config = dict(
    d_model=224,
    experts_per_token=8,
    router_score='sigmoid',
    balance_bias=False,
    qk_norm=False,
    init_std_qkv=0.0334,
    warmup_steps=200,
    schedule='wsd',
    batch_tokens=65536,
    train_tokens=297900000,
)
Below are experts of layer 2 (counted from 0) of a mixture-of-experts language model. Rows are named router (the router's row for the expert), gate (a neuron's input weights, with its number), up (a neuron's input weights, with its number), down (a neuron's output weights, with its number) and show model dimensions 0-223. Each number is 128 + 32 x the weight over its row's rms, rounded and kept within 0 to 255. Numbers have three digits each.
Before each expert's rows: a language model's description of what the expert responds to; "mostly gets" lists some tokens that are sent to it at least half of the time. This comes from a sample of Wikipedia text that the model never trained on.

# expert 20
It responds to: Place words, digits. Geographic labels like Location, County, district, city, Road, Park in infoboxes, plus digits in dates, budgets and figures.
mostly gets: "°", "}", " place", " city", " Location", " district"
router:057071098093119121158095110127096105122076068054120151147135087123131164126131126132145108178181148077092175118128158162128131134147153109153116185097111145075081165088135126143133127192154104144135190150094129125138158092107141172136101073075184126134130160170133088178138113105151140123092126137128110096106127075126158103195129089153132161141136085087140153107117066132081124142134175091114098182090052126146121117174127124168114129112132163124219149148158113125105148148108097124127121123144149148145179134171105135158133139085116138120137115146104133020187035069124166107185145198123112161191152169148083103160134080088109188151131076103125131123142090149121118119115
gate0:155107133158140114094144142099172060135127063125115123164072036113177138043130133090155081145166145130140112091117168177107120121112117069129180108104123150139101199150106144133073169139075164157174142113184039126165165131168138190073104156143091145110169139132126078118170124160085132115103114135165153148159135128128127076172129066175110156112120153130132159192136158128131114145091106095068161081099142141125127165161154113107090087127109147157084114143190117115139139107060129131129146105170136131103112172102194156152074147143152159117165144087124122127116094092146109114132111089143131140179117162131135056121077090134079123158079145144131192139135119171179080183108
up0:177130113160154133203104133085131074074143171099103160159120136126119174168103178110150069130139147098165150060150140162132120104119108077112103087111130153197104130166120130151117120085188170129164144108119175143206161202103163120176152070130111180096145172119150094094201149138137134139129097092092113147177067137138077131226095118086116117128160178113065124116126169161127126163159048097118110129151059116113111191145100079106081131131102071121130164047121099164127169159118105110152137099105121139082159143116144137114081181131153178157140129121133138198106098118153134131119128104151138127091100152097111112090135112137144123172130121156130194154114116122148086167117
down0:099148136132057134148095161149117127125123133189111142148101097174136114110112121094129110167183183162157199177134138209142103138123119108113155085123184146196099140116083140103168107090146120218152127149099123167201139123136118148140153131130120202130131159150150168132185154107153147165072110102110152088174171110113084094179146141103171135107087130142173170169159103132154104105129110065071120070118099136175098133090120131100154104106069130139126078163079120150092142137157112079163107120098128120105090132129092164144074121180160171103093175155107128156168113165166118144117168101165216107129163129144112139121146088104169125169140132112189126186081106091073082167115
gate1:072140134115152130100091129116090059155073112131157181146115164132170137142082100139183146180091095178145122109175185155159101128128167145142135147148135197158155124133188090173129150125131165128183178168128101110154104153118118138147128118136188149139113092114138134109081140134109067219132096088079107131124119068167116138158155144209197133151097127071148103102147111168141137160137091129120142155122174122122134087150139113139106090136158095066148103122110132077066119136146188172129101131170113143142125128100116177134129145111177145129113076131077119096141079134147148096126035137178168121150071086207166068127176101132094117075159159108118129168132151134121108050126
up1:110097129091119164105069156138097045178142138143123135137184094137127123108132110168170109104143137210170132083154079152118141175132096096128140173137153165222114154142134094188105132133129135150171091159160102121094107174101092132181179116129150111080122069124177133146147119189146125154164130132088076142155151088125116121149186120189169121137144168175118157086113077124108145134141142133133147128077132181151138071182147091106149160101175101111117127139142123110090136157156141124105127119181141165141087140177148148137060154094115153092130106165077129129134180179098136113119034134168129154159154117187152149081249122161085112093082110158112131145130101165123137100134
down1:072161117084153061194150104102119191120130083111107113152078122132120103147068103117166121129063165127104126138125121132101179096203121077119069108132149114036157083096100143151128087114059077155124181114139085107088104126061109159147152084126097124116105062153090140118130086138166098137102159172114170144156158101128152144145120115148085106169120140118167176170085102160108139128101135161111159136130142150191168094151111096092146126130084125109121126124111124091149152154158092162127115114149132140120132139146053176147099118157078091134151110102181154106155121069121196159146172099178177089124174080159112110109142140075123106102172167128124079115073127124228132103156
gate2:102076163127146160132111138133152131118153137128134186103156139146140166106138163153166100135109120158059116075049160157169095153150225190172134161066115134155131116123178144190184146183183119152122095113141073119187099089151121106156152150119092127081138139101142129106110183105165122149080155088118078181137141044133076140147106125159102099148133082083109157079165173134080067115090042150088125199078112162130174172148126141120114157132143162122109126147168156138158155106163156124170107110122149185124168120141145104145141133166158051140132098109110094103152095097172162100094147153112064119165089090131137134115153121127111082145111150113143114172156131158165078133136
up2:113151137136068099147141121097148141129078098128081120137105186121116125153149097126074158137118138085107138155166110117090172116151074106070077148184161154147138081100062127075061137084075124156154124126065126131067123182106102105123080102195182159143131157072110136147128167168122155080182097145123111077153135161115210188157154055169146153092153143157172128118100182104199180163139117118164089108192130111134112070108119102095136116143121140142161124103113102159095095087105089132120165126097126056115095141158083127086134118051101131160156191150152158137071145141137103160121115100126142129098146182076143162125113112134142183140116131160099126119135131120113194117145
down2:124186134131094125128207099155133160170107087154091103102116179104106115152100122135130131158153142083116112190122141142051114110130140126154074087121116104110111122185113107136190093149115171124089106106116174213074072165114147117157188095202182148112069151116103131085150182158116098056174103090118115134156122138117105073137141045095160124198097105113119102143163124124163141152185161119115124088081189083111153103156100135118146085155129098091112112134080083174132133071068129153071192068151123125110096146103125132086109063134142152158134145137151152081156126100140120151154133157140123151131084117134100100092103145157122161111144162100128134166153059158122091104171
gate3:135139164077111109132168101128154076174112142125122083115168167132139175133218133149064215166140115157099137100124074120127141136129095076115159147118091140107108117062138165134128146118079126108075134080073134171074103099075126137173083118082172121129172081135110151163187116064086151097124106130137148109148084121149075168142098135149175118207163117113161169098114119100148158120136119143143139106125193049124160130149146130167121107105107125165129169129144138176138153159143111074140142100158162159070097109131107164187085062095142177142116166053115133092086108127154167132189140195156148160148158103163097148170134139109132135145116078119123094127149168183073149127112
up3:115126150132117091130116076126156153139089119129121054184130096181166176087161136152143138105051133147134125149117118058142136069098095160165117113158059089123098123180148115067135098128133137097071142129123127139155180086145154148076086099102116137174106082091094093174117181128099108100091119120181136137095181112148137100059103152085148148108089153154177180107119123069154103115144148140122154083137076085147117113166147110135075145110180100109175138125150114119090162099145100167100151151185102184160052084118117152174126116120171141110154160123126078026120136116173103121086175142127159137147140094082104147144152081165097129097138114107181130117139140078149181061123
down3:141081100131135110109169160081144139111155158117172116131166107141214171110154145189103106112169126136121125165135125146137181152162108140063161157151131112099099143075121169174130105118111105170101192169169126175161155109146151158122146168124107159099167089142160074098200110139137082150086094116097146126149101072161124080105158122079092154157134169102159145182062133099142142034121151119138149135153150103125108170092126120097202120103147091147146118175133089088151140114109150106160127106107163183126135125133149140162126075128064197089123116116162120104185150129174139156157118095143167184170127091101089150138170098089140171122150101114079125183135109182086089126228
gate4:113112100136130142125101078142180082126148128103164153124164127108111082126154124138153153167141125102130151058155128165151106135107118148142158165082109170103137155160154123119138112138189102144111109081129131104163140203136095126148084147175134100147117072155095099155146136160097162131153208091131156066134074149161146144156209092148173134113142136167122132165130081139133196123137115114163082126107084136113106170158136181131111155126072126119145132090160000198150055152102109109144157126147122129105156145135148144100147174074177107119136121056150148162174107176142153147083142088153152146103141083170139097128114097085143102174137193156158220114152067150132101135123
up4:114123059093168173129110150112124118099114144156125106125068113225167132127111132152091106104148113105121148190129157132107090136154055101126129194202165151098130134129082148129081135157154138066131118146082034111146120133141123103119157095135059114096159165109131131149144137208117147112102074121135125132127136037153114102143122144073105109123111099104134114087158174113121108123108135177124154164136191142155153141122161141075132162122166136150113120133131086153144094143179129132132139112098121134173159185143151114175184172134042084164108084117178114108108178159208138111124139157068164155107083128152110146092144172098150128064130081107172052097142096113122117175104
down4:215208172142135149111172144123079180169162110139134155161114124081177164147113203099101202106118121156166090105160173169086126123118115104100032095137101163111123165143176131125158151178112142195101137120092106115121112141072126135071150097062116169176153114112135167091084111125177136085153166108111158137119153115129099196130153081125063130148103155141141089119157140151105162128074154120155136130137139168110133102159117084094119035156128120130118118108064131165144149126143130138118148077139065098149136155142192101104121146142168119122080141147076121094083097154162139126102195179176096113113129133113117117092123220121144132089119149175104154116145164141097150131126
gate5:102144136135110186131141182077181163174143169207129185156106097157110152176153167148168110188115109113110164088158184189138115125114139103128098125214135171156151035112119053139136143135119135152110141107154102103080146123129198100132164124150117157135175123113191053136119116097139183116136149071144083153156056111171106144091127139130142137128155121144122149123156084112079154141152163124046121134127121092129139133176162095068145147161130143160142083077120087163120086125104104122094095094105172094129146192108148128153139096090121111107085181093087095149120079123119167123092154143118180141075141178103099153128117121125115091131138170152122142149130116116048121172187
up5:133142090114183113089128138058129097117168069139109115135119098096108147110186059119126128113180151121133094120160117154101167095117161119151196149031189171107163142087103111109171132148135140155186174144114126140122145118163075163167097089116119123105115061129124121110158075112148082135119075111124155125117106192169131142156059130089143086165106159116101118077106077146151127164178101142139118148082115120147137154084166146124125148085145106128114133103154113063093131044141162144075154127223152174111150111128140154137187161120107132159209116124183077130135144143144091178126148126140130109141149100194130095109155157156070123132201075083145113111120148065112128134136
down5:110108179160101086124139141128122150160131094168165144154123152117116151154141109110138063155115089133135111050165107103117155059082142186160173091190167135118157101079186137136110165151142111138129126085122116123140116116129134130140123147193145093142116130102142077078113126142108086123155157108077159084132128104137124116114120094144103098108133081115157022117143189101106157122147157156126137139127099101115101135120132166121102186101192111155090136152069132174191058106173110132139150130137138080154159104176159090122138193153107124100104158136056161134158215047143120140051077072111124138095136121144100172105162115140070106078153111119098160173121186178077077132124
gate6:128120161122115139127126073217185121161098138102107074102102045069148088131136167158110119123122168173104092131150124119142100090135134090133139114118183073136080134139102132070136089130154148136154067108108155111175164181142144087189145135107146119135135144119138142107075133086151143101096121121235102098181137148153097113146137157082154138137105111114138079198123131118099143104167116098139143111065125157170100112128135143160058136121163123165129152209110127142133207100111098160137099194106152124100058179100115172217141135136126099155072095078104132136114093060159141094117173102077125111112150135130126095128092147158144168165134118085130176192147108129118169106130
up6:154100108145131076154079147164124002149105130123106095134085088093153114106150165150184087145171129140147088183125153152125139143123155065101067117101120149147141207065167130107151135135121160169130098113137093179163123157115061192143095126151110141083166123131164210168108118153097175133136107150112150163158116090183136062169111158159158115167160176147107124111157158130133161112173163089144117152129093145188119088098134083167109161153117126141128118207174149075155106096100157072118169137110202124146061126147115118144055122121117161141115167126117148112127153116176128135150133102153139130084088151138111135139152167161119133175134100126134152139100208117119102163071
down6:061128103131141129053154120144054150096176105104135173119105079081114151113132094131148158086155179121145122088092162179145150103072141146114083165202133166128122165225147143142128200039163125096131113139119099064100102127119099130177142134093147100122100097083126114127102140118160100161155132113158146152093124140112153126145109148108142130139163146213130125151133182097162144089183096147073115119099152153151116163110149123113184113098129152136159125121123078092111130115105155069078169111125167127089132137178155109132107078135219139089173059062122149141161085167118143167083135061175109120122120175132146124082128155076092147138124149142163177115102077136133158145137
gate7:079160096113158138118047147116149131205139106086148099106126144166134118084095136092071127124164094117116111086098109144199121146119121083112134135072116152149095188123147085133132115140129124153072106070100077126177128100126143150147110113119131136157141129161100122177062088159107131124169093127063093127125117119202148133207071084109159200185135167100117126117120098066111130159119130131108139034082087070126167102116117118089129121133170125094168175131159119135166135119130161140155111132158127178189086122140066117138148143147183150155159160108161091051099150124127176126133119129119170156138100156129091074102116122172177115162172085054144053129158137102123131109114
up7:101133142133124085153098120110106134173140154126152093133127163149117078119110158120101160107188141151154169161106112102178115158137134137108156079112105144176121096144156134118073115073090129150117144112103102161153120065099133116121106040099152115143140110208068143116085110088132116148179102126119155095137107108153134159241091105107143130167120126093127028102166014145158121155134118117089145072139082066149129117102126109150157119096166143122160190150156113095145122124196117178188134119196117163175076179125111083150148107121120169121105189156128103064082114127073124145178135157170174162092150128142142087122154146110093100140136111116142059125146122082112119152113
down7:134121123141166137153090148047135158154151131139144123061166111109183131155118089159111165112108147154115084143147069172183136138179129151141140132038148155116085146156129159115079074169140134140138121116147108186161127095091122134150108099141122156108132167126086144143121063136144145095155102106107093133117174091150162134224085169159150124171145150072130171115119099084159130151132116144109138083069149060131112085145156165092163100117154170105155157150143124109121077151100168143146143110172149144106174134062113123152115143146137111124144150114165099076054189115129091097158183141152168172108150146142129138151137152158123140185067113078112000127171135045131123121129
gate8:137106092065086118150165091090089148104160095153229121156153140141113144179135185133105119190108131161194187099062150139153147101088095098175122114169123109153181135075129184052144122177147132126081148099092123111112076194117120090127080128150157164145109147181115148120133152174113101146155133166160122149138114093122119105133131154158167111084164119094091177065116093124108069171136165109119123159114119157164113123113093115151132098081127104187179134093099168131050096142158098126120152127147103153110105128126164132190092124088084164130103081100091126076191111155158188148064127091131142112176170123133066159142145069120101179102137139127128126129133165129144137092166
up8:092078118084102085110098165120128079112150124103162141133122113085149133047141138100113102165177115140135101191085165185061129101122126104103148099089118117138118129095128132148162127146035178157120116102134113126109119151116111150139123155155108161164103084148113117152138111245122165179148176123127157144125087123145077080184178139173078183149105174137118174105151170148138085120165171178130070050139093171118164093145146102141147138149176134122183111157104108135110089110134120082107107118169155146124109141154149110213120207110141116147150134117054138151130102114118202152149121056145128105151130192152153084159101109114112118139168090085159111116108169142124149075130
down8:168155111114108091123175129140109096152139089115143121168127169137114119119143158096143173148102104193126176137157139132182126066102130218166098120184138115164117144131140133101156134100129124123171181134116142111077144115089153138092156081192158160090086113108186113107164193133159069219096175165183162124120106133156098123147101154155130104118137079152123102116100203113101139171109157156117185127167083138142147120096119158162179153148160130100107106149128157109130023131103132134116139111186133134099111173140129088104120081144149152169165182117072131147156110104117132110172147107118090101162107159115107174092133084127153149087167150133092097091117180081224174084183
gate9:128106098168093166169137107096164129174081112135186134167109106109101134106157106120159140161119091089109132100116183160160173103159146085133080112128119157110170128103103068072140145117148086148150148095115121141137080198131096102163101150083137149118159136213090154127134157147122174134120122148135177139078148108148173174181134121090136100132157165143148122127105179172156120167119139169203116124116082156107136184131135105099142085096054128176186072104128077147108130130167124128130192147068104123167145135143092151061119155095165117126099046152140089095127123083153140119211111121184160213129095119089098161080151150120149154108174115081116068093165082145130111154142
up9:144146087119122091130104130165085191147145145123147112149086137134129143145112072117131097139112151133125084090128180099120151134175078080104148112124094095160124125061097108101127089098128140174067124052165174114118133143169041141088122115076133134141100115157159149179129098184138151118044133123121130091125079146139146145097140122148129130173125193189093134196079140145114139134088163168207070087179137150148129187132120103139169141151107171181149112216184103132105116091135158162141099151072122103090091108137103137145150091139123081118062080141094038085148082138140132151175138186125128150157112117089118144158108130089118148176108165145126116094105133193150149140124
down9:169172147101138122106078085097163118100069146122149124125152161168160109181141023145125129159167065126096196137150164106137157121190114104110145168100117164111148132098110128112163118140160164161136123130177062172116053144089137108155130119134157199129098123156113170171086157148134119156070128152092118076103123124160164145154165124129130118135180154108101132118060104140145136124179121136139078118160132096140168093206125134041115163108091255153148139109145125098116128179138108081123065141104134103123140124126127153078143155195114111132093113092122108167113098099088129099116076173151126145157147122111186125153124123084181171132179098101135175116119157118097127107147
gate10:157120140137124135149172146133103101138144128141104132132139107090138138115106125115138141120153114191136131173122156132166122150107208127101126042100080139158102154106157160156150155148116123126076140171163128149125147124122068106124075123164145156122107123156182160112126127139106104081142186107130111120101170113080072165136091122126183096155105178155109118187164071091078158151143147124129084113132145159128139133148087015140110089190070116100138093156145094173034190175106122150131144158063075113112161122107120146073168166089094164160094126121129155046143153143123162169195208101106169150154166108149136137126110058140068119157095089138162131162141165114130113093093
up10:124069150081124140115142132149129126152145160128180082155130133153135113089131137126122157123174145113147153106047090133154135136114192160166053121178098107103089157174084096150078103106150106164120169081200158194154124098135122106085159186148119110176142141167150194167118134143118114113163103129138167067077062082087094129125078196121130130079165155179127151207105136122100108119126159083138122159126114167135163119122119120138165098067133170099090121107153059115086086096173116085107162135158124160081096106080133150108146130149127188166140177102107089090129113130123073188109162150119192141170090058131129174147157151117129074121145133103106120126094162103077145141136
down10:131135161150191104159083101128152149165139101135135151116122107076129105126056086187148124076086129138035103136185118168154141179135110130099163149125126124046100132150096133141168115179155133094145102122155096141055137121122110141135131130177152140134094123174149108113133121053151063182114135130158145168115031159161092164100231134107080150177130107116119161095159122107100161110157115144119195130120179134122127138170108157147124097157124125099098095152189136151124108108156159119089106143168162141136121164146111108147104098105127145100072102131098146147148097160126154141122081059094187120140077161110164073108137130088089142140156088172077162127096112215099146070110
gate11:149117123126130151180108093138130112171138132101130147089166130117106136122129146155113178156120123135092136136096129109095125161108147158147123064139091158167139145103084196110106142093192103126152148169075059123108161150129072136123078132074161179138131175128113106168117120126169077098106121056115105127098109108198113067117184150115148104166095153131110123157121132163184094117157122163110110144134127120136213119148129104105149065173126081151065119118139158133155153159048101140090086137098170121130090141094106132110161140140107142156159065178210147142154139154116136138096137065061163162180178090178110130161151155035049140092176145136156157108115113102119139065162
up11:168135117143111097109071168136111132164142110135195077171087100063138177128080113118172146169167124174146123130086143133096145153121202079131108107162114095143136074161109175121170112084098139144122156131097115152184125157138079132130102174097126139096144150124139086139160165172121114129125114076073157099158103132125149102108087118125133086150162174064138140165115111153113125132208130152126133167072133132106091138120171162098119095102072113115043138143129115095167131131121077192164118154131162158109102120106113123087151184158119081142154120149178090111164110212194113123087038096158111118128170138141116145115156191120100116215121079121085052130143071125124148133149
down11:109138137129163122135114203153054118149145063159100174081081054139105171088135120152130145088161133088132077195162138133140114155135093170080092145123166145101169105139084118099159103046154101156102202130158167122160134145142104135142131129101144124128125154102102105148114062126125119102093051122114186070082181107114147145151119186101105110106137114107110083115135160120133144121111113100115163078111104135094156107132171127147101103140089097171149155116115125125125138104118148145122102126052197165132166127106151108058109071127120167157147122126065144149196181144098080086055159106134123143130113078146081082071056129186158145131085102115168102125129136097125155104184
gate12:121064088092153114109138131099096144155154127136185122145070158088144119092096161097082188180167141100134156105110070140148119146163112117119139138065101148126107088089070141126114146128145154128114154095086085123110139183105116076138145132151096168114106148155125098087136129106149166066159123134150126050067151132150000168121093153097132179148101091118167117058149104128149105182130137084119120130123194141107131106106180115089120116186165096150150084111118195208098123128108102187109060141139144152152166131174179160139113127115159160117126148173107126162133080211144154170147164115137157136145103155126093184123110108149142100121120131072157088111131140143108124112188
up12:169155116094167100176151127200166132156175076109128110141141129148134115132190109115079073117131142138096119173181145156103172145122116151170112202158089092129082139156098092109205167186070092074114146169118128178137165129099147114113054151131135124108162120144175151118136154074182129066111123094152159115168146120168084128130129085118122192135101139113122178085154149211106130133092161122167144104141139121112076137097156125119113113111207154152111121185121086114067115158103110134071133130109139123140178124125095179122159178129110189116140092114112192181114079197119111153111162135120117168122092141096127100110150198097171098110113139105089165116098165094084148159105
down12:138124143045135101090139134168150123197117156143126182158101121127120135188141119132112128163141136116222128104115089087117102140114146114111151120221133149162125137110135077123106091126109083103183100120117070140132130147097094203127127137104143115115108161151166123106152159134163088156135113192122092131097140114115170150146100161155216096155093139167171158165081154096113088135116099128102094187177100085082133069146157136151081182128137120135189107129113187133107122131082144119188126108098117152116154139121088179136138111162116086096154114128134131154138125018063074149106128132143069149188115083142137171103142125135134150116142094130134119136172235168186150157116
gate13:107135134149047085161157119210129127174130154162141085132087096143102127105121196057078117151142136136164137079120106156095124163073120120143149114109134127138126121142101117090104110134107100175213118150140060126112089129116092112164125066125133171095123100145142103141125165133153108081139148144175065088125074064132155150129169084106144124150194129076126139143135100098131136145160121142111103072156128088134132237112112176133092158116134081122133110113112150064149165154152093104098124123144125119129096114151119148160128135156102162102169104106131149147122136128175181135098068160155109144163122061175135096133071129098160229079133080103129173162157190067070142100104
up13:148121131163092162152136157134138096169139154110170102192126107130133081120166139130132119154141098128073062132144072135175132140118105111176167151098118113095087085167092087115088127147145130156118092129105137181119139121150162095142100141154134158129094151113112140155118081084079099117072054076151134044144089112138126112100125189121064143139121157113116140189103168131096130171105102132098120195157099150161080154147139130032115128118071202134097127141102141130140181137090186072183113125152146096101138173097134115139091093109098128120199167078140080187123151103089142158126156103102100079161094155107185145139141183216141186132182139126099149108108114084137167158132
down13:172134128175121141109141146099162132138117139074126179088170164174131083075106170134187079113092047110139145169143160135140143137103141119170161193154125092166053222134058120115144107120135079132138139132146196117153164109163117081139181087134171110178124166130175167102100123100156085072130170080160148130144119128148121155157078131146119092179120200129180121157124151148113125189164140081118165140097126126168177079119132123149116123088176134166137132116115122107132162154091150113111079097167021112146068162165099145123128109154119138155177173126123133124153076115041108104129154148106114136107169069166124150123129106167086093108122133141111102100127145135145141186110
gate14:177128108163189179126119152127120137110183108077149123147096115163129133092101126127149056171110136127181102095103124098107117112099103128093101150118119119165128101073117092139131116167070134177206133086087188098137235146155088146121082127070129120118073137144149070169099116154127096127138120090148160100174151119157103070135165100109111148134157124206100133153137128107127162133146107171143114090151094120096050168160172130135067123096167109119154169121163084158102143146127118146151141125154154082125112107120109125127161201099088118183148041134195117139122177125153126187108127049147162165128169113168107152098178140062091163121138134113131168121102068115080152136132
up14:149166170110104107090131128162135160150143142176124149108136129080133125149114148112142166145197128105113127114121143109146107125137126115155070166107149097127164127144141160134124149113194158126141128125089126081125122080138157115161183162147187090144119157137157180098181116149186157145156063148097147123119107131090194147106123137154124141059102149155138141093129104194124068177133153092104114154196158115145179090081117128128165110146123127135152134208050157065153078131174163064160119136088134146108115113165186113202085114140174181139121208097137091126180159156076127085198123103164106109182156122118154100167137124151123085148173135078121097131152169039137176116134
down14:111123096170057114112157159159166156073168085145073128137144109098113146134086098141118121143194135153062117123143121153151139120108135127090124142147103095167109182096193148161078054133189165139119159102148077139062129110144161146158115141132126083095137128084125161159201161149130173137117145161088093216168173141063152157122115161152154123095155132153145154101144167120160134149097115105154122159135119177141114124088105114169126155194139111093128069126093143080113118108112148062192114104138137119127094095107186133110131177113147081099104160127122125123172112085069145061168122128101121200141098112138103120129146080168155161151145122079121189172183183137115186100067
gate15:093132138104130162110103155100092118113094138109126169140155077101128121128150154206169118160156099131130205220114069137097070125156127088121125143151137147092170137141098204149073118070060121085101144200107112132147099140127088190189139126076112113083105142156124102109112105071113103186117197079147102114150159109157171150146149106124166106167109121068112193134144158138145083144124123138140174044087094178148145108174132157108121137113123134136128161146108147156061158116145099126079137142094102140164100124119076136173109143139166165147146097122077126103136151124111136123205115115090155113130133155208093112220111095084154130142188127137155120160122090128095116104137
up15:121198045122112102127130111094103125143101155123198141191111121066140096118091114136165147139123188113131102145129087181088075144128099102119141126142107091060165124147109167111067131118127113091117160153160133118172138179121086207133148096098184153080079153140124100125133066067110087149121114109098155091118140145155122148088117105159166171180131098078159163164146191129140069179165158132114134133102107118142102111163136173123100156119130089150106141081135173117112142119118109164110115147046149099115148143106152166125112095189104122147142088039116066136132145108160078118158090108163148133171110126172120142151074048069193130148205129115145117156119128108120122075111
down15:133131098131159157177150168127111111140149093134137155157171132105091103154078078176104130100104083146096163130135119173143090126163102165137162101114167095072181054124108130148088157101135124026056111150133095123140148167134087129160133121141161090095072149162135082113102131166197116194139154102141178135153177110097173093185092069157112103133170131080102173152153085176103097166147144110091189177087113157161128104199052169109143109139132183088117167104118146209100123151161130104126106114100140138114054183159132127111101118163150123118146109105099153122090176146099147106128067140121153063167136099156145140139098118132131097097140088134111128118183144137157136106173
gate16:137131117108048133121154122204170143171108171077153096088166114196186143099122120169150125135102148150089157131093087105133128125090179117185130164143101163080128146126115141123089109082174107117072105110080190141107135121144115097149083148139080081124184141176128164124164124125131164129076143140146125141114157121175155115184090125160133127113097194108105116102146106139090124088063161098127124190141105125118137168172114125107108107201112076158070119082108154120156147145128105162152116141148056155165123125164121127136126127105116084055164157108170136070122087069153135157128144144105154117141171127129132143064140092042078140134045081110068116129114097147152182153185
up16:132113124139092110134148170194074150126091134110142100196148124101138193104155078157150140133157136162140144123121147145128109105111181109187151145113103129068110154151055161115145115111158128179177080148103104213119114108085108145079132115123132123120155087132128109136130161097129157133078123148160158099117172065142145058175130109070106152135195097165137145085103111144153103152139205100115157163147063127211127134162104108049078116110081143108112097160083102125158163189077138132148103117133076107178140201144116143129081168087166102102079139098107147116177140068162116126143125146132125133145134096119112178097140097086126136142206081102125130187130110099116092177166
down16:116124217123048038122141162142162118112098121066137138108136156068150130113117137113155118135069154137121100151116125134126141143113139098177182096122074155120112143109168129097102161122139162104118099072152115114120133129105131116129162162106162087142160121128145104176069089125108096131040125150136100109179098105172161082159162168088108141144107130133086156141093139163163121112126148165126142088239154118136127132121088142138165199091138137045146126150110109048138109120104140132151124104115087088192131141111129114181145097133119144070074150105138111112178060103137129153113115123093089085133146112107150158120156141178075134172210092113109116078068116114130179085196
gate17:062096130150128101149125163174173099135110133100228124049129100139133132098160135084124155136158115144148117121095119160138095092071145088106129092160103117107112101136126121134136105134095120082147143123105116116169156140136111190142101120139159131181180146113144086143115152101173108111079106114159086116117098121146175133114167119098108121169047148128156139154114121071078102177062122081160135161104108141083093110137149174098127134131143153125187111146136065065136134175108116151093209130109179149080107142094130152124077089142141112178119108090145139013125136096135138137200105200121121112176147097066130146132118192097111134140211169092101167179128122136086147104092
up17:187151135136123165182108109109125158098124114119063142139132170171088101183120142175102094160115109179181159157137074106153143166127090083138131048129151114123131074168180107135081170118133159132092114131228210108116124099113129130128150155082134185144179095142115154134165153156123138149154105126063090130074075117098123077133138141144113193168196163124133125100110166133088140097123093138153079121182179079115097146110108102143114121137153109095098091055118144139128090139122153108132150100138068158095142033186118092096148117088148129145123129183167135132133153121144128161111125124198126091152091104109131110083124163143176085089136087142137144076098098209107127111138
down17:163098060092095136116077125141077082105185026082128183137117153135103100149150179132129086187107136068106145171060240143118106148112194152143104099129136132101092081118166100197097121167074160117112155125225170136154100130130158162114122150094135125144128102120085115116147092127153169141152147121190078126105090110085146128185169049129147151143103144108096111164102088064113134085134091141137145155123114119127150103145076142153109128163123132113061115125116138072125115187138169177152144142163083145108137123112101098099141161115082085084095140131126107154167153078185106138138106149194126138134159131124130105093085122162138147149146156105100102118111124155118080133141
gate18:134094135145089142138113099080095119113097081136097112124105137165152083119144124052140102083122156147130180101127165098095148145135071153105111117107175155144096109114172139093084154154152149126163118117118138077168148122101116085152171121143127171103096177127133140140150126151157111093056131140124146047180171054123104172199070164090205151103080114136069142116113093089143195136131132180109146184128159088107123115135130101165107138098036099167148162128150186144095158124057098109095132127121148190150141110128104144152152160215140167137104123096125146108154064096114132115117091083126151138136159110112065194110108109110136103217125098137141121141163054157123115133112
up18:093097135094125179113138149130157109135155129109142173126145086062114153083102099125127126115125163133071122090155162164106171104174102168093075200118142117113124155143169113082111163110190092118166153112114116153145112168136138128117142167074111144163130110156145144119147128150147138138100072119124188090167122104204128158144074140106120029065121136119109160141079143194143087091028090105175180129196192164165105114123102112141112100131109106191168110129132149108106103065132146144189128117108129065131172138153146122121120101107197130148160111144082178092152120161122149119204078175134136138111157111144200111160094124128128144126160174101068145150136129095140075158107
down18:108121111142179162081084114130113137155095094083193154208126188146141077128075076124133109160172088148087166118139135154154190101166109148054127148095169138146136154072125130141158139086144126158135197138139109177188141135141119173107156157052150125138106120125184205145115114181182138146140092124078090093107126126189148133183139108118169046076131118122169105144097083173112080144103082079082159127122144129147145147148162132141093128181154104108092090187102150090127119066178134134179119140091154081137143170129133138062131122123139162141115133166128163124145101122117167139167115151194140155120111113126101091139147115157125102099156124154076171112093140114181058096120
gate19:172099127114082114111058114171157146114170108160137133120088131122127155141135112123134145128160186080136167119130143161070117092160144146083195127179161130131143180131103175119145138128186104162118143051135156154134078085161122108155131102124123068112157120152096137214114152106170149174113148136148080126116080133081104104120159186141122122145094124107139030110138111180064126095039207160114099155120080115122152080090074181163135141137178130076176111136142108101149129134162108144157139157121182127117145103169144173188142099134114180093110107146137117100130108095186129088123101141085209146163119136080111074158116160105165131162157160112088139187106150111186120128123
up19:161156130102133152089131140152118159175137190157174159125184174141148177085131083161134014077120113138115110162149160134163096138174157134161172136102117078134117150171138126116139132147148104092133124116161076149153098123184214085090129148085095188149143088101133133111197082158081165118144142117142118168131156168144101183104087087140150181116147087101080147134154172099081130134130070047112160144122140121116121130126132119148113062121136160112091147172125142183110190121162128129123090144120081138154123137108145100097103147141137103153094106111211135129128071131096104138142231098112064104162193158109174163115096137160117106121149119142127109108113078150125087190129
down19:090133088033173167093087129104112137151096142126097151138200120132100091126126128147137086190106179133111106134105161081151097083130103115150136062107120110107110131164146154109098132141102160120114151146078089089158139146099107161100171161152147120129156141089127129117128086143128102080110163171161136155080133115160153167129130114114113136133108114158133173131159087106183145202169134110097140139187137148125122083136103130159069166085131080137115075171114115103121145141131124122111088168159086120133094159100094110166160209059151087167106136094133155139075140193071142106109089124044087070127122098163062168092144156145047096134131159107228157084154133112104103172148